Below are experts of layer 5 (counted from 0) of a mixture-of-experts language model. Rows are named router (the router's row for the expert), down (a neuron's output weights, with its number) and show model dimensions 0-191. Each number is 128 + 32 x the weight over its row's rms, rounded and kept within 0 to 255. Numbers have three digits each.
After each expert's rows: a language model's description of what the expert responds to. This comes from a sample of Wikipedia text that the model never trained on.

# expert 20
router:091078105168151101135124091086177131124139134089086147151095127104160170168106157123157153112156169128136132093129169117161166136089162173112098083179101146167099106088162180132161097070112177161091116087101106143086095145083160165173104133192081157107106097129157094108168085173103124166136168137160163168114113101083104088084084188122136103160139153168099094103147170122094089078126084076152088130141140095109132082149085175077088090098102141174138107116180154088168111171103152084146080090105114156144075155085147148110071092150139091105179152160152099147083090124150111140
down0:124138139066132112088101138130124146078110058159122135083124122115076148137117097112171129185131135012141090157203107094145146136150191109125128156185124131184101082156144137116099113183105123149090099110135113127169085117140073082095129163095109092112101097082095141202140074138180075158139173222108110072146183131077127149143155122167131149113136165125111120119165186128148138114165180128093121094163061075154153112129120141122144120143081137108108086102147123143117109176106162166120096196159115136082101130140159104156099132112125154119126109136196174172153159125145112145
down1:162129123128154147112136110060095156108060165160156109096118170118079109051151188154144167100111135089213137173181116157124178098121173119142124158161155075125163119072146188096105135080145145090114170112120126134161101110141133136152115120124095112154112036120115151137132149167111114163089084176064138080119136132098182113152142158182080136126088130185110122113154150099105116105150128128184130122128089116157127115194203119136084151144142103120139069160148051133150088131129148168129114200094157108162134153143111084117087111109126123179050096125142170111104094128157135078
down2:163101125137149116104064132150139166136134112095134154096108175051188124114121125113146131160127125141089091137183106140127150133154102108158091132133039138144092132117115125143183126199107107124148135151162138139068109139164148190110150128067186062073145155143095108138151116176126116128136140139094141128177156130112098089021137094112128129179138134170139089155160140125107208119100052108145125167124154128099091155122133115203115102113183171119156153164087065120122097125092111188201158121112134124119155167107139125140074153109124081080140103132182152107102111126157051090
down3:181219172130154132095105143088187131132163153179092155135094093099057146134128130087153120151108108122062145132079150132115120105094149140097192083100112191104101046099086115168145123127141129085089119130137084166128131113171095160109149177116123134123138101119126123100115164146125102176129126096116098161131136152113076134170149091132162165102145102173152126159125064089071143194155125143119130192134150121111138154151170076103154102086131125087099135166139135123096206151144140117123162068124118109070114125122104083139140090118137107087166190177133167089187178073086173177
down4:135102056178094149129111142132082217106127096091150159173080114111160138120134128183112149150133132105162114123085129167149123077087127161094149105158129104126093113067152114132163135041095145140121070112165117138087164127081150075124126143142142141114118121180096161130094141156160127143143110116198165177057134119118125107164085084153211168104142112091130109059097137164139147168128108174073085132102134106108071152170140105197130146138097095135148127081138117152119160163102079148181109132143129106103139085120129132181177124148145137090108140237114139160128062173141128135
Description: Numbers and table cells. Digits, years, coordinates and word starts inside tables, infoboxes and parentheses, e.g. 1977, 56″, No., ref(lection), S(old).

# expert 9
router:091078104169150101136124091086175131125139136087086145150094126104160172171107159122155153110156170129133133093127169116162165137090164172110097083181099146166099106088164177134162097072111179161089113087100105143086095145084159166173102132194080157104106098130156098111168084171105126165135166135159164167112116100084102087086083187121136103163140153166102093100149171123096090077127086075157088128141139092106130082149088171076089091098101145172139104118180156089168109171101153083146080093105114154144076156085148148111071095152138095107177151159151100147084090124148111142
down1:089109070110082077133148152140119140126127143171051115111155127165168125140176132134152126149176085152118198099167145140138125084102128156183142069091130145067137098129188167163097134113134138152149171216151110127120092211096078156142139112155166069107145138120143170163148133064103191151099094148103127170088139117097104120142094187136140187116204117143103124076108148110086107132157122126114134108100087088113113083126150094162136091122127172163153169092114149147158135130108157082124118134130154133061160081112048168133160057099156126147103163121077140077115155118098140141
down2:148063178121135180091097129142123110129128134155178066158127104153152047115060105123141125083081191111097162114119093119070176150119091087084093114076159170144126128184113091181137132125111116075125097126153121140161129163099114185153167217133076102107066133104169118146151104139086132163174093179142140140161156139154089146159121130127178087126143118221147114159137107153136159096118118121175141114162075135120096139122130050171139127103071106170134128124132089052172124112147096142118115112163161148103128142152155152084155153072158131128144077106128104128095148144196115146
down3:096078113130147056080142153125143161111084162187125124098150138147103155168108163147106054181092140118138154169157137143139092116171124146123070109102106209124126129100164141085136106173134123150148204140151124084107116111122142139162072116146135119147076152164131166100076113142163143117052124106111124160119107136096117157134123131148105092193147145197170157118098130140202202141108093060086140164075163116098113129168085082158111149193135128185088186131139124102125139119081124114141124154082088097169139144117085102135116077126090186087158092115144075160130130172075120119
down4:134121113172155136133140144100134137123171092147119118226195137115103095100202082088121100105067100149077183130134142142146156133153109123138136204173099118142096118096149069168127137109120117063137111078099092134129158148119173122135125106096114185076069184122149138143120107219081129079188103163141119155155074090118118106113080095140139118133091128114182145172180133159110093113098114122118121111147056109144122128081161085160110131178146178133116147145131136178166148157148127144164163122116145154102096088146136086171072111088171071115112155164091139105080117174155162079
down5:133214150172140144134156109131141117136096087131135127110115137233159119141134113149151104113094129113150109099068153153101083161062154142166083081180105075103152102109137160152129061150157102137119153146149123051113138139151147134140139142154150086192164099102140097133089047185114158158212167185144156128124090140120105087117102060150127153177100149109111108119149122108124081167157097198135098123111131169152185088159140192109081141133107104103064106126140097133119140080118153128149104132185150148111154114077149083083183095137096114123096104143130109153126147059146158122
Description: Mixed fragments in lists. Word starts, dashes and years inside discography, species and credit lists, plus general nouns, such as accept, 1999, -ma.

# expert 17
router:096078104167151097133125090088174130126137137085087146148096126102159169170103155123157151107156170130137133098127172117164163136088163171113099084179102147168098106088161180136167097076113174160088111085101105146084092147080160163174104133189079157105105096129151099112168079171105123166132168134161160163112110100082103088085082187119134103162139152165101090100143170122095085082124082076152087128143139094104126083148084174075090088096101144174138107122179153085166110171101154084151080090106113154142076151089145148111071092152135095106180150159156098146083090124150107141
down1:128144103135042137149143127107144085193078174159137126174158119055149134084150144156165149117146161131142090119139137123157131124144084197098171151123127128228147120165185106099111118123146100117133112047074110146094179108120145154062122087094160143149145123090145140105200092137106174075141179179165140129124090109096140135075120098102108062113081108089134079100130162107175145170112087160125140158104167140111158128155110109184117148130109141087142131106180132180171146096085150106124149137128178120090080068125157163067117077136130151123154176075155125130122102167086127119
down2:134084091096099114086114157151142134105128151145143105162113120110123175135103080117114074171111111126123173156133133113120139111111152151109179191108115037160166144168088127114111116075133192126119175146151155175149169127161166149082181138104124113148096141139136176132131146102125135073143145111170116073072152121146136104076111150126127158103144143111088057162123139076117076181092200122148123160043169147099131133106158125092111100130198111090095125132102175155121115212192139113132157082169132099057112147129088194104081146088083123128099120114164169169091132153174162098
down3:084108136112156156067081145203058109165094180148080114143108116117131086135149138134062088168205127121120121153095072086167143160086096142130148169112131105113076141095146179116110141137101180147099061103137064111103122109121105190192141137112179136110136129115133169111106138156092122121170152107116155159113170082114150100094143131111151147147130140188067135106080141143146078122182145121047140146194090101123122148150130055163167103141120122179123156180117155143141135110122112156065121157070110171158173072118089091188120140133143138118142196109150119102138114138170151146
down4:146133148150153155129136094139156154110146125106154183107158094178117134134128190128141095179145086141118121059165157073096045163173155115099090135093114102166104139170140110131145151115178124165165154153155079112117109071094107135180187144148145130067115090104153163090157088145163170145122103188136083134129090137117145099099108098112177127113157073139144156101145186083159137077127098141167100128103111173173095185086096118134169128138148130165087120188118095096084144132152109079142124109070149094145095053074070125165166127115156150191121135133106058093170125108095179115
down5:161130155136138140167107102079047099106162118104158129134101126193118142140162077102102088106128153074169158095080094092145089163103121129154146121140125145152152179083102139141121120172179125116132119138126098102118102123120127132198126104143128106134149129093105163118047019107097055130123151118067136110148123161094090131134066124162109140079139118127133126114107153132135110155099153076139156096213165038109137124164123125174133142155150124127111128142144102159105142061151129142070183195140143210167111166108135170140179168166130200105158092170146161097139143127103159104
Description: Table and list fillers. Numbers, name fragments and list dashes inside tables, race results and semicolon lists, such as 12, 47, U, n.

# expert 45
router:091076104167152098133127091088177129124138133086085145145096128103161171169102158123156152111156169130136132098129170117164166137090164171110100082181103144168101107088162178133166098074113179160086115087098107142086096145081160164174106134193081157105108096128152100110169082175106128161137165136160162167113112099081104088085084186121134105162142151167099089103148169120094090079127085074155090129138140094105129084148087175075090089097100143172136103117181154086167110171099151086147080089105115155143076154087148147109072094152137095103174153158152097144083088125151109140
down0:160129134146114118103170134159139160170146095142128204190131165131135188120119130085187097126114160119090164063134149128152088101092098133155140184135123075113115103092106122108095100123099140246199160124129055150190139102136126154112138151143107150160062135081117126152122165115138139105174166112083113137025076160188118155113121124091125115144171129114099142100142117099127132181133094165117117160084123089076097126131113079126145132128157172137102154084061130077155135113128163083183080145081147102127114159162145145123133122147129151136170068066110134157185111144113089123
down1:089132142105105123156155155113136105104112194145151134122126087139088184084091170112191105109111142159130154098158168084137084142063121202117134153185152157132136189079101073170127146133102112086120124091130210100146077114103134170125138103123110126138167110121170171183108117133181110095112119078111080124119088166140106145162123166161173123130092149127145162112129070145062137071159112100146147130193113102140213111130089073103135102081107111145176183086162152170154119108092134152098094178116084125077112110139133078128147183168128162138171098058113149119113097157110116164
down2:138123120148080058055123154164138109185183153148180140098089134142171092094098126110115169084142121164133135160144196114128167115154134137147127131141120186124165124073146134098171160098096144094151110175105121066073076118118111153163133123119109163076104135120176114155170098129140205134119144095125134203097119053133130131160141139116070106126091145211138142094130106162073107106130102098074081107111137079163036148087139136162161102105101145128161133150186145126123125106086136117088178112140156147158125189121130132112170186056094142142135102146133126132188131103112146074
down3:077163108047150109140135149065086097142143091080065081044101135138096166149104147141128133054100135110123156109103082126127131144076105051134159151132072100172073164077149160091142140180089128142156115181147168151114153077140107125114119145085172148140170147129148136097093123128140105170077164195133161167131080136177199153136158119096144176169165128127146142103102141124063057084143160111153140114138138175130133188120094088132137134162139132184100150156162123167127133089131145140178076106117096144130135116080122109130131165104143122130126128152151190122088198138154085124
down4:141112153137091099163092126091146113135140123127062139141161127078134150132167130124080101181078069180178136186174088172173137142143110138136127113098122161157171078136114144149117100117131146168139104148115141159173135108145102107105115170165075064126043091102129039148093117098128180182120086141166180149116108159047163102154156188139092133055117127087133106122156115140122119092107110124116133147162107143122180096100175143144113152077159120108097109134072114097052147095114133098115166101174129156134146084125142162127132184161137152140107074162176100180132207111125173143
Description: Name and word starts. First letters or pieces of personal names, species names and common words, plus coordinate minute marks, such as c-ymbiformis, Park-er, ′.

# expert 7
router:092075104169151098133123094085177129125139135087084145151093125103161169169103155123156154112155167128135132098128169118163166134089162171111097085182101145166099104091160177133162096071115177159089114085100106142088097145080161168174105133191080158105108097127154096109168083174104124165133166136162163167114113099081103084085087186120135105160141154166101094104148171119094091078126083073149086130141138094110129083148086176078086090096100145173137104116178156086167109170098153083149081089106115155144079156088147149109071095152138093104178152158152100145083090124152111140
down2:134119088094148129152143121160049112140132187177068116098074152117134158152171124115115169073137098128141133103179064095153138101136143118201110096186125142135216085171091162154193195083135109144084084150162130144156116125098137140094167054157100124144096066111135153160028117139130092129095127119165153127107119134126147103079121121139106130159074110115109064123133127103130134164151178095122119237130149131167146162106148114110153125133139087141176135170128068117141143089095124151145143107127103129118128090127114127115155133124095118129141224139170085067117135168148132133
down3:124125141107187144135166130114132140094116108142134110141101077124103133092108150236143143135115110175080166124195138128145184120088146129084120138126113039069126114137178141148145121122129139155140142166131142140126053153109121127076098110113126180117130139104177128112096061111134090143086131110120109142133136134140126155157141135147110146109036111073118106114192082112121105094159092096148138142055168209100190138146220067118138129074143147159163074154128108190116100113124189119118103207118131115145149151099160073101134090111132098129127144116146176085161146160142148182
down4:125127109165159156094114074156135163129137095137106097097129155063122064171076106150124109132139119147143152166136110132120147187160159146137173095150117119151125082077173140102133100126095140119088151176115126157154143131147128106190171123087070059122171115134147138118070171153112176143132190136115080095107113103146178114093151094125087179138087141128112079110119087091167107042076215122145109115083092172178084149118193082154147152131124123172103166097092178096148101139105143128094162080159124125110162177140125162117222097100109140117077161106159114166127140121119107189
down5:179114128135099094114149067102110188064126120078149188136210152144118102168175125166156075108104150145133137158094155100108111132086100150146153125145158130134081108119141128141142121123135130126171144118197145210117076094149158133115124070082187160151115089119148113114128081084151133122134097174177129181146101133106180149178116128118174106101109134196162116146135107146100142161160121142159135175147165088073097055133086099194097115081116133077156098219114145116115090141121075127088161169119097140125138166104115068128111033109157167118093105112153114125105109128112165135
down6:116165133147125158128177208110107106133128120143112088135155176065120156111160128159066133098138146135165111159093140076113094174098168132126122110110192129149154122123097115168163158234137091162173135072165135098111086180107136133123075159104119112103114109155149145163128102179108170188161125114058107185048095164157184157172118140065136114113096165130107087100163120176115116175113113079152118164152134152127099145099140127126103112100127135149087150103180123160161105117102153112074078128123078090119072118165126155152150078097169153116074178079092112140080104154106095134
Description: Table cell and line starts. Line breaks ending table rows and the first token of table cells, list items or names, such as Men's, surname pieces, years.

# expert 0
router:140106054201171083145079097083176153156162175060095145157103097138157167188097154131133170114156172111144147119148144136161153118071155107114091096115110174181101084084144155135157096092129153143099115109091086117081118150080146167142112179135090158064103120151137094095131118180105109169124146182179176120116117098088076082086127182158132102138137146151099116124164158074118085098116094092117106087166156082109150068154101159094096071110105166151118095112164132078160109153108157095164090129128132174157122129090165080087097095151126157061148134166159118107095095129137146133
down0:045120138095128058134156136153127152083142096116108176091188144093158113139106112131139116140132142190175116142142095108142104115159122164143161182129143127142128105145127133098130132090146093089102127103125139133143141076070162155103160123142101151084142166137162181163143118160153106173136129137172160080135104200127140089112118163200133156059140168063142134175134118151134163111129151129106092126106101096135116168066170146105127057169099057121096160169089078044124108104124150126143072167152120116142083141091160118153138183161158112181044066097089171170169138122097106108
down1:099152097141156136123112136115056066148150135184101141145150138138106128085132079124134136139101123119116155126138149125106140184077122143081114125189138110089082143145182152189155134165147156149102091101103141161078091145124111122151104148201078183142120089122111149102058138191096148129117149128138156129125181195184113136147115053146140129144120081166102112132135088091127131118133127142125137134099121106116106074092065111137117120133110173175136105119134160125055109146191152170156166147194197135063117137168156146134147168137130130126055092135116051116167156072173056065
down2:096131135116134125131085075143126132115134073125136102121144100177130086090089139136091095153084058099133085141160130158150150081078124162077101170153121073166177201143157136119163167107129090141177119102131081070120126124117115176138111170106141102128113134128117138204136117146149150110087152183131175187127142089137098097177180110115125158126125118170100182119143185090047118138180128088157170103138063145147215134115128069079157102065128119167162119150139139162094084110104166177057138160146147104151128087145129120119112144102145087174074135138138140073146168141178106156
down3:106085249148133152079092084122096134081159201162094162118182193140112143115152159096095076117087149132136100183109124119131148140159140112093078070129145068189089105095142184107145112110138151141144108136084103146157134092106108193138094107133158115108096125124116127139127116148160126120158105118125100060148162074118104104172162169127102119152208052140102154138166095146113169105171165172167118119134136156098121101159183179066184134136146092121111183174167110156115119068118090148114150157083136123132129133153069123165112108129121089155138123110083095127140128084175134115
down4:111094083169099069116150154173187165150117179123150150100125139172142146129096044138152114175113098092097111104147128115125144124187097052101171098134141202113102108108132148130137122125085145157142139163140126076144133137144051052143164105168104127136144088095153115050114188118081129147112130150125102143096102162159179171124081140177164083106099147149126139148166121110065129145112112171093141109170136182159122147128139132139200112139173102180093139093139155032100116075158177101131095103140125142108149129132159131092168127145077164171117087142095109202096136092131116102
Description: Prepositions after heads. Prepositions like of, to, by, for, with following a noun or verb, as in "board of", "failing to", "arrived at".

# expert 3
router:129115125173162092154148097067181134131126134075112128151086124092170154131086165167150178132157134110159149084173158140173185120106150147120094105145088167161094082136160145145150095088132157142108095083085095145090098155087167167139076155155077156096090090140118093132164089157121103191144141161158156140090092110113086098100094136167167133175156164152082087084137189099120089091110100102159083074120124104104136128140156217088067109100118148168108118098148085117140163150105167099125100088100088164133086151083146102129126100175097155075147154160140079142074090177165162145
down2:118137107239125128100141132158094105124104143146048128083080095169104150104136115141083129104210147176069128150135094095145137085149101178128136117095138147176053087128133098125160121132174123119154119162089143114162165094129133150172136151082107100117106128098099044133132135145134088066106138109170112160159113103065080103165127161130117145141176121094222163171160162111130134120159127188085121126168132090127178097155172075151111093148115125140118138234107157127114115194120141092139118125129130130122132104131125165111143076108100167095131074161101121145103165126135119192
down3:130148130150163135157121133152096100123140074164166180070087137122115193072112155155139138201018194083118141118148077178110096158152160189144078126158131067112092124107133147127124123122097125185158118104095093159103136124129128142088091099112101147104176122198101139157109130158116112096108123137143151132130111144108193139147090156109146115115112114135077104184110089100147128130160102136147148124086131161148171116167087084153086073103091162018147114110182136175156158153139133113103149146121163095192196077119088110109136187122127146142160106125120158120136138156086063106
down4:196169118125110172120117087124068089116058107116084139110113114080106092147133119141151177146059084173118114102142129137129126105210100123120115152094148142126159132136130107151081128084119133059148157184068216062090212140117117117110124127151142103140114134162098153099162089134091128166128126133130116062162077137112167189137101122127161137149087153166101107056124189130129139079158092171154095189105141170124120136160165111176146122082137138126150128134152152108127152129116121091123195122107114137092099162109174176169153133139088108169096088156202130154113057138143152102
down5:137196144120165186098160117149093146139130122109080149132140137138120148107092095070156160086148129109105165090142085079098102092127116156129156112123127082079171137096098140134104115087072116193092163176126164144126067115125211108117104105090149202190152175120143131117127104123145209135150112166139114182117091137139112128157177138107140161147178143189129117143139142139155148111109137146099121072138090134075088103191044086139045091066162110123138124123192109172163138148108048120109094138188105163130127170096126097144146181105140150110138120111105123180107105093135147108
down6:133118160186158133079119151137086067128092183086125171113191126159149123148097116082159104130134103165130148113135146079176157163086194101164120177117141134077118122138116124146176145091104101176107161154125075098136151110166116138181162119066182121148168110106117108174210131159144136136156091117081165103111127151151099183153130117096210047081171177132133107136177080169149188128145065109122147079138134109110134160144108106138130171103063116141134130084146120081111118119132079109154155147098143137081126081090127075104090131138158160102117106098077173054132117157109147123
Description: Articles and determiners. Indefinite articles and determiners beginning a noun phrase in prose, such as a, an, this, such, same; also word-final pieces like -ual, -al.

# expert 23
router:118130069186156134164123103083212121144129157070107132124099081138210169162090179124127180160154140103156155115154163141174145109082135134131111112118102184154096074143157157142162100101114143143114095098069105111108111166092139174136113122141096153076074098142131118116147080147111092171110160146159139141117107092137104112108114143174149137170160182164091081077176171084102075098124093128138107081126157116109157106150134206079074116119130133156150108109153122058135126165091160097141104081119069156160105140068155091098124075159098167058128163144146098148072100136165108158
down0:126082142110117087146190107136184107162088093128170134103151156126169142131138129175161088129104127151076116143094077122101152072144115077200132128085161183125113148172161198155124117146108105168132151194139163111110135125090097139087170136119156126121161114097111115210104141152072165143166128087169060144111090129092098141121152137167153138123150114116130125147126186099160127095061169141159148091146156090096080097136193146094102102102115095136081062162090146151097130112125118134034148093089113095183129133139096189170104064096126132151106122111144134198145196113137126133
down1:068151133111113092100122133146155141110139105094126182167147176118162214188102167106154122113077165140146082119143086096100110120130119040157131053164138107085067129101119114125122136213155092143118134067083094144071188126127103148106076130101125149121151132120191147123088161128172113136139069171132140107062160162146128112188138152162157078151116136117066066130182115167120159173100144145148138132136097102110131138120145145137134122129191131123145121103200090085121145094084123100135105161172135162132121147171114114165190159089104077154184107132093095129122160088156094148
down2:149142140081095124064117120118129108129048158106133117071114099082179093133191143157127145099165157100186129119159086123130124113131228089147143109122140139111142121149111109140102109156126109107186083176142149096098159161114087104150136112142130134075067140131154073117196106077123154172074150105174112108110147097140087126096113113146114169101125188109165142130128168151113105115088083103076131124109125189137198164107067189101136158168131152127210151099103131142201200151153105109141140103090101118130093106150109104105107123166099149128111147150125125207161091119164125197
down3:124123155116158137086213144136124137139111109133155116080138126151114104096122069107091180117130142127140111099130103161131131145124050134107163131112142106141176132143099086127132071119063093124194156098089110155127132117189107157142135063103114181118111159159134105077087097136158159107121089129167131151122153141058141169086106117119136073118144088099093073140150097113127137165139205155060121176127115120114106058107130137161178178217140152152170128175104119151112147134134155114135121109153114112125160123183116199070197170177172075057110110129077118170191147135115149126
down4:083169140076095150165114114158138148167140105040085135109138161181135099129170094138118144102104061154142121204080189104109206095078119151147093134142110137100162092117129136148145185159110096147119147146160117055166122080080124156152138131131120106136155196074097126172118095145152169199103155165104106136126104120146057150157100096161119107141076128129071131152071166147123200136090123077111183164146119128150147146172168137172139160140087078151146184125145114149108131131155104088129123087116129174089129127127156112097143105146125090091140159157105121099105149097069151054
Description: Quantifiers and suffixes. Quantity words and comparatives like all, one, two, more, most, other, plus word-ending pieces like -ly, -less, -able.

# expert 12
router:099115064172153086171141086085141155162138161096103163146134091131224162167103160128140180104150170093138136102161171136174138119099145193093146101153115163165099083122164171129166132109107152153091127104093083130080116166052139179153113107129090148071116108163148093101148106162112101196138156147184149120124123128076089100085104172155161142151163144160090130089161149074084089088122087115155088097140156085103122119141109180086091089083105152189136133116142112090169134162082133086135106071116090145177114127108157079126097086149131104056127136170134097137087116133142096125
down0:118125167104137191075107146120146126148089065157119143122141103123094159100171088112135146154119076111086088123129115106120076097140137095143071122152132165122142133125088126136097100150125139158142127120161158158054171118139098097117110147126019181125126115171110147124160143122100140143160114114113106130138095192142163106130097087112082205202140156168129170085092110142149147114139139110131143166146129179189136160138114136060099181078133116043135110097128086132131218114125175120108150142168070099139092158119082115176152155147125163149084171150093103185085154175184073135
down1:162106119149135187064110063109083104167078122111174153109114123106094152088156148078139128079147159141108149113151154122123196094137153209140155131058082166140153202080193158143103098109084154080154136097048100206114096158101127107117182120135106109136115112098125107138172127134129064149167098102165124160135063158141108130076150113095113139132126133094175125102145145161142100094124125143156186088143056119152108163099168129167121173133087129112130157156127123151162163162117099115160140155050115130105128128181154139148180121144109108117132118104166093085130083142083169190
down2:149061078089118137099169095109161120085120137077165155119127135163120104186149039111162172117107155128122073144124184137158132112106124143133152138159181198084155154127114109099161153109140122176052096120104142111117163137051119104118145133106147123158085121127160100127148184080105138125084085111132164106182166136152122128129127103114134160247106151123086147148161091140142179089154111227118097147088157105133143083146154068114160149108139095143111194126111096118121082110135099139124099151118081091137178126209139146129122069155115091120128121185168158101132133089109119117
down3:155126147150056129084118136094164108147096096168194175183123116117093145168106063170183081124095070131137108163125080107143138064125107129151167094108183160084079094147112164151184127152090161171147166142116141141128156157088149150097081134107122120148130094192117127100123096128172140158131076131136077120150147082108090190181076127157089160128175125117147125117143186081133089141126107171121099111179124163069123168145162096117084133151152121167072141123119173127077115122187115122154123147100093125169101086122117173060158134162095152185163130169094103130126120111086056136
down4:177142110140092119143115140110013127102127133104119157088123099104149109156177122106115178176092146153152148087151122210070151113115125151145187211113186116121130121098139152142163132072141115153097127135145119156135104121106116116124126164138080126167162098109139164069116101138164116077130141126123160082112062079093144124090082092066106125171111104139116087135165056100194180150115120182136125126130167157110123160128097068140103106172084165214069138118094114183138153119168113138147102162150128156143206141120115117136177140076111115110177171083137128116095102173114124142
Description: Verb endings and particles. Verb suffixes and past-tense verbs in biographies after he/was, such as debut-ed, sign-ing, released, played, plus particles up, off, back.

# expert 8
router:142115098198150083100126108093138144149103138051096142158109138106132145185102129175145167119153154108148156090155153110174187137097162143091097110164123155178088131092175157138153101090141165132124093096095095158099120135093147183140119172142062122082097104159120092105117098178138134157145141157154164165094109119095061095111143169134105073154129160139082108124132168094141096094107094134103129076161128088128161091137138190113117010094075153161109105116176133118130135157113161062162072076131158159124134140091129093107097106139106129085177141113161104084075078105170192135
down1:123115121095100220131167116121103173133158150088142127136141055126132079173115061085158172113163218117072092167092117150124132092105127144142163070209142128166132123148157170100119185179163073151130177143095096132186042129142165121097091140129193092120184167110147135120122146081102127145167116120073078150103157102106124095136118114130104143092127120105106192169130096117122141183118097103147167058113084100121135098055103145161143097093078145158128092153123163166183130123128171137140092112139129163147147116131150147151132100176129131129118102086131137120111170106073131102
down2:098141113168182110093161164114154068084154128108134192083160119149134204115165136148144114118103151163129163127091082132086125103120090188144144088090067129110129160162125131092116147108126179113161118135115086144153136084159078113125072130116148114169099120169131113207128115099191185127115177121146107070126091172121093091140102115134098083110166109144091084083151125135103147104107114168164168120154149087155107139112136134109102164150129102132145146082140113129091140063146159083105078071104207134135176122168149118053121226119194136170117151160144078182114162128143099137
down3:111138124141132054098181111085160191073131139104088096162121083143170210098138113158106121199111153126134102120168046140128095147120124159127129086139213073155144206057172110116141131154063193146103125134079110110131136111106149094130104098112081149142085170115095106112124157140124123116137147138109136108173168155151104134147125116116150112076080084135100100136095149161167135110108190144103129123144160163145094154143095121145150189142112092184102112195136175189103122119129127093104107143079147129195080139113117171106171141174150085132162128080145127114110064115114180105
down4:110161117062088151089180205137114052166096119103097167138168116140136132100098121144121148164077108103161073181184100078176165096144115141143127133120132134092101144149171109136091056166136137142102120160081129155146129090104179107124166128130140098175169108165119090134132149138148193149113102112172128155097097122113124163107132156091116132141103119091107070156148118202093173111097115186160072211143186115131150141187133139148119120053158109100091138124130177097101124124147075145129198099079098148087134142064091149169081137124135174135107092169141106167107115087147111127
down5:179142073061088105159096130126112092119112135081099174198080100107139094135111109109149126112138145108132113088178070151086189159106135140109155202055123139111086084109086128145098164111119160123140124166156137143109208135137172099144168084179114116149118171111130166071170169153132130133133146115092192221121148113117146195152143089156112120146108141118172094091112084180114101128174114156128138122117104174056164132156121071135162151152039141155095147120127102133163157130117163134096072110107094101076115166141144140085104154143141174129129074117137143166134143104140077152
Description: In and ex- starts. The preposition in/In/at, plus capitalized or ex-/In- word beginnings such as ex(am), In(oki), In(vestigación), often in tables.

# expert 26
router:130132117183133141123062103104168133161137144111086152158066152155218136161127159117140139124153154123114136113115182088172160136089148185107124113144083172167079097115135150156158125074111135138104113122051090116084129147103204214148100073146106150091116166096134144059110055154139124148145168171123145156091106128097080090109103129164152111170117130156104130135109174078115062118134106127124080059140128088126158125176095177104098113096107179177164146134148110084164125162114176091146078101125119140098107134105161117165116074128099133112151095115185082146079072124149147160
down0:094144118128105111153112125107143156142129118174158142092100120092092107103057138170120124081169124097156127099169173173143155142156053109163123156172147126122150155109184096107145138156172069161088131138096132072122070118188138130161109133167120103145115125123141154165125122101125105082135075098089189136207128128109174120147193158118137130183116172136068135111146138091130121092102179159158159072097097155129118134158084091121140071172148122096097107224142101127131072113148142081155205152093049139157094121138160150110091100124097115119124072134213106100139105144171146098
down1:019126104103145165151061122062117149126140141127078094149195139166158164149119173116139092114157090165126175221107131124135089138070171133155200100143167092156176078123132065114185127116133144090157144133137159072134093088099167066127131037133151105151082134147170109148148100139168132113117128149102076162130090153141154108078131149134116171105105095130124099146113113167113128108096239128120106100170096159150071160147072136159126175151156125145147076145141105111126123136153111141133135120076156122107086172132112120123158129123148150133097118095075124107132130147179162124
down2:126104110165094089129161105078151135140094071106106089096080106098191112093137169175142149094144124126127118172113113099107137168131159114214099142141147141089154149147115152153130131190182178088078089132174149149151132122074125082154135091159136168164088101139073182149114130225186126156119123105095095174126132130109174131121146088128172173085179165104136139164099100148104117125132106118066093081144159130187128128138061114199106103133149111164131121114110085140117126162137092129109174114155096066081106141114151137090132113083178135124123128161073133102162066121220135115
down3:099136103068108126153156036134161179091118161111111109114086178195137098093137158122154107140111092134071127168179119118162145148070086143127134131158146139148153096157075080165133121108133099158093185113156146116102190100116124175147152159114105126154128136147154151134078158154122149160144146115148171123152167134103177146108063117166141132128114159170116124222089169114106129126063135103141078150158079091128158167064123167119189152139150132117103113081103140162082151135067128125114062108117137132072157078111155123098122118153083114214078096115107144140180098068096139173
down4:094105104222124151130156074121132079123144131110079099176109144074077099076099143171099107151103086105114092122119132121173127109160161164137087096128132128139120123149187104153092107232115141103162149120133107138081108130111170126153139196113162199108147077098096124123144110126135173133179139121175161118187126165134150146161124100115126170125123080147094123147058135096125130144110143105114092240138119103110166141127156158118098125139133119099087128127126199119170087141108091140046179069134112166109071102149141133118189167171164076114121146101134183158137104115117082121
Description: Greek-Latin inner syllables. Middle syllables of learned, scientific or foreign words, such as pharm-ace-utical, sarc-oph-agus, ther-m-odynamic, Mesopotam-ia.

# expert 35
router:093128115193139129153093101089157126149119138097081146117090130141166153153055196105144143131153175114118120136151157103171133133067156177117083117154087152176084091124145171152147115103106146147088099085073095144095149115096171178170103099175073166097106161133132146090146070146110095163150196110136187142092074085109032115118090141142170126155113126152082128128112157091096084121089100123149102089139136107152136128174099159076073092127102164171136113085203143107162150156122125092195098085097109109125107122097163134134079124143099144116177143153175098113081107171167101142
down0:124133174155115056150133140104098105098145147223160156114038082145193161094111117147187143166117111160065163096144063138181113133118143090157121148131076152110132186136125205157150145076129126089136100110162166079080120049164144151121086100141147124197140127177151143133072092129135104093147184047107052090147134159131136107135145141120104099103147169133126087105094114137130142101189130168094116096121149143144155103122132091085111126205074137142116137149120084072140130150176116182157144104136155123089107157124145150135086147117127162084112120117101124133162117133156145148
down1:135136062148081125130116139109154169140110138132167097155159082182128074106144146061119124147103106097139179140099144196101168173142068120069103190189157166131106122135099140114070155141083154135119088119100090135142162127027135132159093104100062140159113175111113138130100173120132189085158104153143096113174154096120158104220099124086140114166133125144101063076127075120154122146125141090147102143089141097139150108121055142106137123116114111104102079104110106163126113137171183194113187138144128127159188120113184157125102132084099130142153124164161158173141105103130171160
down2:111117128104156163171140107163164094050136147045083113154168083103119131125116129104132199219128133134081097173083159149140086089132143115136121166110132144117136048169160138118077113119118187099124109133196181085121150100126071115164148110174113222113156132191125163131102198140125092164127137174152065157086145106144140147161153114167128120118140088101106084137155139102115148145134171102098171094112141141144128181148111116157179187131134085125133112104114145114195108134098141133144094126134124113100095125122095082082126097183141100109137135144080107102090183113121121041
down3:090125135059107100073131181146146116098132179128131150188087087118129156099092146167083160131073129101166138121158153085128099136144116114122124152085116120125153144104112085129182119150109041141147176140165059160184115084118077129086152087130150167184101163107120130152218055148165166088145123149144137144130132079183110071148109135121097157173101113062156107188115105163160181110131149157179128158106122131075125086135043133143137123167131167151180125114151142126139135142089165124053094121173129135160153128126152115118127129121171104102150102052094125159152143114082105141
down4:111128162069096094190150159103133066111098087124144094073152099145105166055108131100071145114125120165122183163146121142101092130147076145080110181141124134159130124094095110093100148140087148190109127107136089115134158134129090103130144140143116126178195144159175164127121135150126103100167164112153143122108116075137155083132104153146165163114125187132178119130129077107092160162121136134119167112159195088153116165205123114174108094136153125099134079089233108143075101068109124141135138081125113121066146129133119164168100172138185137119118200131078128107125046163147104180
Description: Foreign name endings. Vowel-heavy middle or final pieces of non-English place and personal names, such as Saudi, Jakarta, Alberta, Vijayanagara, Bosnia.